From a checkpoint of a small mixture-of-experts model trained on Wikipedia: 23M parameters.
Below are experts of layer 5 (counted from 0) of a mixture-of-experts language model. Rows are named router (the router's row for the expert), down (a neuron's output weights, with its number) and show model dimensions 128-191. Each number is 128 + 32 x the weight over its row's rms, rounded and kept within 0 to 255.
Before each expert's rows: a language model's description of what the expert responds to. This comes from a sample of Wikipedia text that the model never trained on.

# expert 16
Line-initial list dashes, heading === marks, and early word pieces like Ass-oc-iação, en-for-cement, cont, On, Is-rael.
router [100 167 170 104  99 101  97  90 107  91 134 152 103  96  94  95  63 114  96 157 141  99 159 163 155 160  87  94  87  91 167 129  96 160 162  64 156 158  82 102 158 148  89 100  91 134 120 147 174  98  95 131 159  89  96 158 161 100  89 151  82 159 164 122]
down0 [179 186 152 172 120 128 180 199 127 160 136 100 171 123  94 146 113 148 138 161 120 111  95  83 117 162 149  78 120 162 125 120  95 164 104 153 127 156 106  81 150 141 119 137 105 187 169 115  60 111 151 139 109 134 118 140 169 142 110 126 188 110 137 114]
down1 [143  93 131 139 134  85 148 101  45 157 154 112  92 103 160 115 172 134 142 183  85 106 140 121 151 153 175 150 169 116 185 203 134 122 158  67 174 132 149 135 180 166  99 117  81 169 170  85 145 142 128  88 155 136 105 165 136  75 149 119 173 197 102  98]
down2 [159 101 132 123 127 102 131 199 156 136 116 130 112 139 104  92 102  99 200 138 147 157 149 119 170  83  62 135 128 131 118 159 116  89 153  92 117 116 106 132 105 141 140  96 151  95 106 131 151  84  92 154 148 108  84 137 133 222 156 222 126 151  86 172]
down3 [111 132  52 182 143 115 119  91 123 130  99 158 134 135 121 129 160 132 109 106  92 157 131 114 159 197 104 123 102 143 110  49  87  84 123 173 112 137 168 110 115 156 179  92 132 130 145  83 129 139 147 130 158 105 127 163 121 142 178  95  81 141 140 125]
down4 [163 161 153 101 146 137 126 149  59 160 125 151  93 134 183 126  87 102 141 120 158 153 135 163 107 124  88 180 161 176 151 174 135 101  70 142 140 128  97 145 138 162  75 139 101 126  79 120 157 130 125  84 140 133 134 142  61 123 127 106 130 171 152 113]
down5 [ 95 113  83 114 137 115 124 116 113  94 108 167 146 192 156  87 146 147 111 145  79  64 119 100 119 129 102 139 107 148 138 111 116 160 175  60 113 176 151 138 148  89 123 159 136  89 139 163 108 129 153 117 107 136 101 125  89 150 143  77 105 155 132 150]
down6 [  8 144 166  83 156 135  93 111 149 119 124 158 119 112 100 108 142 176 157  97 135 120 121 108  89  72 131 172 153 152 182 133 131 142 116  88 118 178 119  68 128  72 102 107 103 173 134 144  96 107 142 202 103 114 192 145 133 158  76 137 142 123 120 133]
down7 [ 53 131 130 152 129 183 113 164  98 110 111 141 162  96  59 131 156  71 106 104 141 130  79 149 164 143 101 121 116 148 120 136 126  74 171 146 122 176 155 130 136 186 104 119 132 146 111 166  98 174 116 131 109 115 124  75 193 165 161 151 100 198 139  28]
down8 [133 109 111 142 126  81 145 116  98 124  93 105  85 141  90 100 121 116 111 146 140 187  99 129 208  96 142  54 102 117 157  90 147 134 106 171 175 183 101 113 166 149  96 189 124 109  95 149 150 182 100 105 109 163  72 132 160  82  89 149 112  79 156 105]
down9 [125  98 113 111  75 119 183 161  44 150 190 116  91  88 113 180 162  98 145  72 130 108  46 151 134 115 123 138 119 158 164 129 123 112 151 120  89 148 123  84 147 132  89 166 143  85  56 113 147 122 139 132 170 131 158 182 108  90  35 151 166 118 113 131]
down10 [146 134  96 109 160  85 163 144 129 165 111 130 193 115 118 147 108 150 134  69  34 161 174 132 155 152 169 171 117 101 157  82 106 160 158 148  90 135 147 119 137 119  94  81 138  96 128  98 170 166 157 168  94 113 104  77 157 112 111  75 149 130 139 159]
down11 [117 140 118 133  72  34 139 194 151 117 103 144 136 137 139 153 115 143 147 110 110 123  83  62 113 126 107 121 172 136  54 151 128 121 132 131 150 127 170 123 156 191 164 164 122 204  60 143 143  87 118 111 103 163 133 111 118  78 124 136  95 105 135 120]
down12 [126  52 151 139 154 188  46 107 109 173 115 103 105 128 138 132 157 139 120 111  76 114  93 144 139 138 128 128 105 104 127 101 160 122  95 212 152 150 160 108  99 167  95 177  99 127 114 199 131 116 144 128 184 147  82 164 187 129  97 134 120 130 100  82]
down13 [173 125 192 115 208 190 158 161 124  78 105 130 161 172 118 149 164 178  57 201  70 128  94 132 118 126  80  96 186 105  91  98 117 116 160 137 132 156  96 139 113 115 115  84  72  99  97  96 134 149 105 120 161 112  92 167 110  65 170 126 110 116 152 147]
down14 [ 92  89 143 130  84 136 198 139 149 155 143 174 186 125 135 132  99 154 146 174  69 131  34 181  86 147 118 131 196  87 162 150 140 101 119 133  93 153 152 146 117 127 139 206  84 143 105 117 124 139 171 163  66 167 100 135 116 170  81 164 103  95 101 145]
down15 [126 179  99 169  96 140 144 117 147 114  96 131  59 154 132 165  66 131 149 141 128 101  97 132 101 133 191 194 127 190 112 152 167  96 144  49 158  86 106  82  98  82 131 111  93 166 105 126 119 138 121 157 134 139 129 131 117 132 134  95 172 123  94 125]
down16 [150  74 122  76 188 138 105 124 104  59 161 138 187 184  49 152 119  82 106 105 120 152 149  83 170 141 116 151 103 108 123 114 172 111 114  73 151 143  98 141 145 158  97 172 156 129  95 102 144 133 151 137  82  84 165 146 158 133 173 145  96 160 140 153]
down17 [126 151 154 105 147 183 151 145 176 174  63 145 122  53  90 103 120 120 151  82 129 131 153 165 141 156 159 120 172 111  82  99 146 152 129  97 102 121  75 128 114 132 108  70 122  93 121 102 181 116  65 142 120 180 142 187 184 155 167  96 154  90  98  69]
down18 [ 44 107 100 183 180 113 163 140 159 162  92 127 160 141  73 189 116 143 158 149 141 134 146 114 107  99 144 105 144 145 112 165 168 121  68 157 165  79 165 126 111  91 157  99 149 133 135 114 137 122 160 147 169  70 131 139 122 157 184 113 142 123 117 113]
down19 [149 151 157 147 208 165 145 161  78 132 200 126 117  75  93 150 105 134 130 168 127 148 120 112 142  95 145  75  92 150 131 144 169  72 129 166  98 148  65 146 164 156  99 169  95 125 180 148 106 135 145 109 187 132  90 119 149 151 139 138 103 159 130 143]
down20 [156 110  70 134 126 103 104  88 122 124 123 155 150 142 155 108  67 135 158  68  85  98  81 156 119 140 123 132 114  81 131 155 123 107 170 144 128 146  78  94 157  97 100 124 100 126  96 146  70 142 151 178 155 109 138 124 126  88 134 164 136 165  94 132]
down21 [142 127 138 139 121 124 108 118 112 135 136 152 171  91 134 163 107 117 154  44 113 156 113 134 131 145 115 146 112 140 173 129 149  85 109 143 106 109 105 121 157 127 149 177 123  94  94 162 110 130 129 148 116 167 130 108  87 120  92 127 157  97 117 179]
down22 [168 161 146 178  73 168 112 113 125 145 181 131 192 217 183 104 140 123 143  95 159  87 174 153 141 119 168  86 113  92  84 108 130 154 141  88 117 127 201 116 143 178 115  72 128 114  66  78 114 128 166 121 134 133 154 144 107 131  87  98 138 160 146 130]
down23 [142 146  72 155 187 113 139 135 110 111 111 112 128  90 140 169 148  97 174  79 142 139  88 106  78 136 169 139 136 112 103 108 135  61 142 125  99 106 135 147 119 169 151 168 102 136 128  90 121  79 119 113 123 114 143 130 116 119 143 106 114 119  86 142]
down24 [ 74  99 139 106 111 165  87  83 119 139 163  97 178 150 141 131 137 137 200 147 115 112 161 158 121  89 138  99 116 121 125 157 147  28  96 106 127 174 179 140 100  96 135 157 163 106 148 117 154 163 105 122 147 157 141 123  80 187 115 138  86 127 135 104]
down25 [178  85  90 148 146 183 108 123  63 154 125 157 146 134 124  65 159  82 116 123  93 117 124  94 117 101 123 175 125 128 128 131 134 170 148 120 150 121 145 183 185 115 120 100 175 147 142 182 128 118 113 117  85 202 157  98 145 152 128 111 161 119 126 204]
down26 [173 108  49 119 155 109 103 168  95 118 140  84  91  53 144 177  90  98 107 125 176 134 135  96 118  76 134 119  94 137  50 166  76 181  89 110  71 137 123 107  64  73 150 109 181 161 191 134 111 184 134 144  87 132 119 139 132 132 103  95 155 116 137 147]
down27 [147 124 133 111 119 133  81 137 108 147 135 123 156 138 144 141 105 140 144 156 133  61 173 126 114 176 121 125 175  83 108 124 120 148 122 162 123 107 116 131 166  80  93 132 146 102 137 144 158 110 158 108 162  84  81 145 125 144 116 198 129 135 119 101]
down28 [187 135 146 120 148 153 109 113  97  44  97 172  75 150 111 122  90 175 126  89  86 145  98 147  96 130  98 100 188  93 115 104  94 118 143 108 185 122 105 177 134 176 173 126 156 139 104  91  76 112 160 168 105  94 146 152 113  92 171 134  77 112 170 133]
down29 [125 167 118 189 171 160 159 182 126 113 109 151 120 138 135 150 155 107 129  80 112  91 185 153 112  81 168 119 166 233 131 130 157  85 114 127 149  85 160 124 137 131 134 176 122 113 100  90  86 139 159 192  93 135  95 110 101  93 169 160 110 124 103 196]
down30 [ 95  96 120 119 168 150 134  67 127 132  96 119  85 115 116  86 125 155 125 117 160 127 108 190 135 141 128  96 131 160 116 142 140 147 130 131 180  75 166 126  75 115  71 164 167 128 134  96 111  78 155 124 129 156  53 174 137 108 204 143 155 167 199 191]
down31 [113 140 153 131 169 155 100 102 161 167  84  99 122 112  85 118  96 128 138 114 120 139 115  75 126  82  98 131 160  81 120 152 154 120 172 107 143 167  64 100 198 188 156 104  99 136 104  63 122 133 103 154  92 187 108  76  85 149 173  84 152 147 149  97]
down32 [134 178  81  87 135 135 165 134 181 162 150 156 146 154  71 127 152 154 137 121 119  95 131 115 192 151 102 196  66 105 150 155 101 132  77 175 101 153 119 180 110 137  89 156 120 190  99  67  99  95 143  89 125 153 101 102 139 134 107 131 151 152  44 132]
down33 [126 168  99 136 151  91 155 138 118 146 144 138 133 138  80 121 104 127  74  82 142 147 144 131 155  83 160 150 164  94 108 119 129 120 138 124 121 163 124 141 115  83  85 114 120 119 123 143 170 148 137 160 118 118  99 141 120 104 101 146  92 112 168 133]
down34 [113 140  89 111 213 102 124 136 185 136 140 105 126 173 164 107 192 149 103 142  76 218 110 115 125 109 189  80 138 146  83 121 150 136 129 141 102 116 113 146 124  99 126 127 133 155  58 162  92  66 139 149  80 105  89 116  76 123 103 154 186 159 110 123]
down35 [ 74 143  86 203 165 128 137 117  89 123 106 125 186 119 127  63 156 144 100 149  82 121 114 165 107 143 131 171 129 154 166 108 140 159 136  75 166  86 143  68  85 139 153  87  92  53 114 146  89 165 138  77 138 159 116 169 175  85 146 148 141 108 151  95]
down36 [111 163  89 109 124 135  87 185 110 143 136  82 144 116 181 119 157 173 118  81  84 137  86 158 138 105 116 130 101 115  61 173  87 142 152  86  73 109 122  80 140 120 133 123 149 113 171 133  73 161 102  95  85 149 129 121  81 151 163 106 147 138 204 134]
down37 [ 95 177 112 124 124 124 129 143 166 159 150 106  60 165  63 139 124  90 107 155 123 119 123 158 115 123 108 118 143  76 192  75  89 120 171 133 125 122 140 162 166  99 148 143  88  73 169 127  99  84 138 115 114 177 187 103 128 118 179 113 182 113  96 144]
down38 [146 178 128 147 152 119 122  93 153 165 197 202 129 174 119 148 131 121  78  69  79  90  88  93 184 172  88  78 156 154 130 190 162 162 171 107 157 116 182 108  49 150 138 177  82 140 130 144 167 144 148 112 150 155 147 183 197 118 178 169 159 124 135 162]
down39 [133  74 189 194 142 139 180 166  60 124 189 117 115 162  77 123 170 118 142 148 126 141 118 118 149 193 106 114 125 100 101 141 140  78 166  79 118 133 111 162 151  93 129 137 165 145 149 107 130 110 143 109 104 124 131 173 128 159  89 108 145 149 118 193]
down40 [122 133 125 115 106 130  95 128 181 128 118 210  83  99 131 123 135  80 103 114  97 160 133 130 122 124  96 125 161 137 146 112 148 111 130  37 139  83 123 185  88 145 143 137 152  98 131 141 134  77 183  95 102  91  96  52 155 125 128 132 184 140 150 143]
down41 [145 146 148 118 113 185 145 106 117 165 128  81 117 126  95 126 104 133 141 106 136 113  85 124  95 111 125  83 125 163 128 139  45 139 105 119 121 110 150 141  87 140  21 105 177 121  84 133  74 158  86 125 115 126 119 126   0 120 136 107 111 138 101 188]
down42 [179 127 132 110 138 129  86 132 172 113 113 167 123 105 110 134 179 149 118  99 184 177 154 153  95  97  78  62 103 161 124 118 122  80  92  79 133  49 141 165 123 144 138 150 103 112 101 160 154 124 156  84 126 160 142 101  89 185 105 139 183 106 194 110]
down43 [186 110 197 143 111  73 101 111 143 108 124 114 110 119 110 119 142  86  94 147  96 108 101 135  97 151 143 104  71 134 175 156 161 178 154  90 139 113  95  93  65 155 102  85 176 156 136 109 111  82 155 100 103 105 100 139 119 128 161 103 122 152 161  60]
down44 [118 186 135  84 122 128 120  91 104 104 146 178 156 131 110 155 130 141 170 140 101 103 133 164 135 121 153  32  36 138 106  42  61 159 109 100 160 107 132 128 130 122 140 138  98 154 122 150 101 121  94 140 112  97  63 117 108 154 119 175 158 137  93  47]
down45 [140 132 140 157 151 140 100 144  97 130 151 110 105  99 131 111 131  94 161 117 130 120 116  86  97 136 118 161 107 106 137 124 123 116 140 150 105 174 125 117  81 180 133  60 140 135 169  91  72 101 136 176 177 136  94 128 101  96 134 129 121 125 101  81]
down46 [ 98 139 148 104 141  83 129  73 127 181 108 148 136 126 150 171 146  97 132 180 152 104 139  66 144  86 118  74 117 117 120 144 115  93 125 141 134 143 162 168 163 174 135 126  90  73 176 164  68  98 192 119 108 190 110 141  89 108 124 107 152  86 127  94]
down47 [127  96 149 104 125  79 108 103 161 107 138 146 128 115 172 165 144 136 136 188 167 102 104 188  88 152 117 147 108  99  95 134 178 110 125  69 119 149 177 117 120  40  85  96 169  97 100 177 120 163 132 130 138  89 161  72 147 153 151 163 126 149  90 164]
down48 [127 154 151 127 116 113  69 134 125  69 156 150 100 129 153 114 141  43  84 116 103 121 127 151 117 178 106 112 109 163 170 142 160 114  96 122 116 120  94 189 146 112  88 131  93 174 101 106 137 212 104 155 145 151  39  88 174 142  83 161  93 125 196 129]
down49 [202 161 119 113  77  95 166 150 101 178 153  91 196 155 111 121  87 114  82  78 108 147 116 182  87 113  87 146  65 153 137 144 212 128 204 104 140 159 135  96  84 126 189  97 133 121 126 200 165 113 146 122  93 154 104 130 148 146 163 146  69 149 138 134]
down50 [165 160  89 125  93  97 123  80 123 186 125 111 130 141 122 141 207 179  72  99 124  94 118 105 100 105 125 124 191 114  79 176 139  98  79  90  62 125  97 116 158 164 134 159 180 104 107 112 150  96 125 133 105 162  96 116 184 109 101 124 156 139  84  94]
down51 [150 109 159 109 117 130 122 138 166 151 105 143 133 124 184  70 159 137 197 124  96 114 148 143 117 145  43 164 108 100 169 102 138 131 126 144  96 145 138 119 125 144  93 163 129 160 145 133 112 177 122 188  83  65 129 163 175 156 157  98 168 117 155 175]
down52 [112  81 103 136 149 142 130 173 125 191  59 128 129 157 144 116  91 130 128 102 114 114  93 115 107  90 183  96 108 123  67 135 143 148 114 163 143 130 113 108 131 133 202 138 148 110 126 129 126 150 121 155 106 153 155  82 116 169  85 185 122  91 136 120]
down53 [173 103 137 134 121 185 163 176 137 163 121 119 133 178  95 111 105 114 165  95 135  90  69 116 107 168 185 121 119 110  63  65 135  92 156 167  84 108 106 188  86 164 174 130 132 171 102 206  78 152 129 130 105 140 112 115 100 111 133  87 163 120  99 142]
down54 [131 202 105 130 133 133 133 194  82  96 122 141 143  94  84  78 153 167 145 164 120 126 130  80 113 146 163  82 106  81 179 130 155 151  98  93 126  95 144  91 101  99 115 164 105 126 125 138 125 169 135 118 148 173 213 112 119 123 220 181 108 148 133 118]
down55 [149 143 119 106 141 174 180  99 127  49 119 106 115 132 180 196 138 135 195  73 124 157 111  90 175  87  88 124 140 104  92 119  68  98 142 118 134 100 125 119 122 128 111 129  94 131 176 150 151 121 146 114 195 101 125  59 147 130 194  61 134 130 136 103]
down56 [112 141 125 107 198 163 187 145 186 136 138 113 125  98 170 141 163  78 122 148 132 118 178 141 190 170 116 162 115 102  98 136  87 140 117 137 161 154 157 161 162 166 225 136 131 159 125 106  37 167 104  85 103  97 122 123 131 211 134 229 125 132 146 111]
down57 [100 199 154 170 144 121 144 131 158 138  82 154 136 131 122 111 159 114 167 111  85 215 129  82  79 114 161 119 101 140 120 149 109 129 185 126  88 101 116 122 140  66 146 144 105 119 138 134 158 155 115 121 111 103 141 139  86 145 151 131  82  62  77  84]
down58 [182 157 130 137 152 163 108  84 117 174 105 148 109 171 180 148 169  99  83  86 112 188  93 149 132  96 163  88 185 166 147 100 143 139 164 145 102 125 171 149 139 146  98  96 119 148 175 118  80 228 123 150 122 123 164 155 103 149 191 191 102 171 156 154]
down59 [108 116 115 109 105 147 122 150 116 123 116 109 139 145 244 111 126  78 168  89 149 191 122  79 134 130 134 160  75 102 136  91 141 154 118 100 121 131 147 112 124  74 123 174  83 138 198 129 118 118 128 118 118 107 145 170 133  93 161 209 147 158 111 123]
down60 [130  94 149 187 103 120  67  74 143 123 119 170 204 146  79 157 100 112  96 125 136 108  89 103 185 115  75 121 136 121 124  99 165 107  95 121 136  88  98 145 125 128 130 117 153 175  92 103  82 132 103 114 129 143 140 117  79 120 225 109  92 100  76 137]
down61 [ 66 169 176 173 151  75 138 135 175 139 141 126 136 107 112 150 124 114 129  69 133 112 134 159 111 126  73 199 112 169 134 101 136 151 102 134 151 137 132 153 183 111 140 112  78 125 109 140  87 160  80  79 153 222 111 144  71 105 165 200  97 148 148 101]
down62 [136 151 100 130 157 122 113 169 124  87  70 158  61 123 169 166  80  89 147 166 108 108 170 122 150 144 163 157 119 127 157  89  66  95 162 134 182 201  99 110  66  99 128 190 160  61  90 134 166 172 126 122  92 144 108 150 128 118 158 110 169 155  81 114]
down63 [132 147 120  81  93 118 143  97  69 108 163 183 173 148 113 136 107 172 157 171 162 114 143 145 141 102 171 197  87  89 110 116 153 120 148 141 122 148 177 155 149  86 137 148 177  96 174 120  51 114 160 148 145 138 117  84 152 142 134 123  86 150 156 151]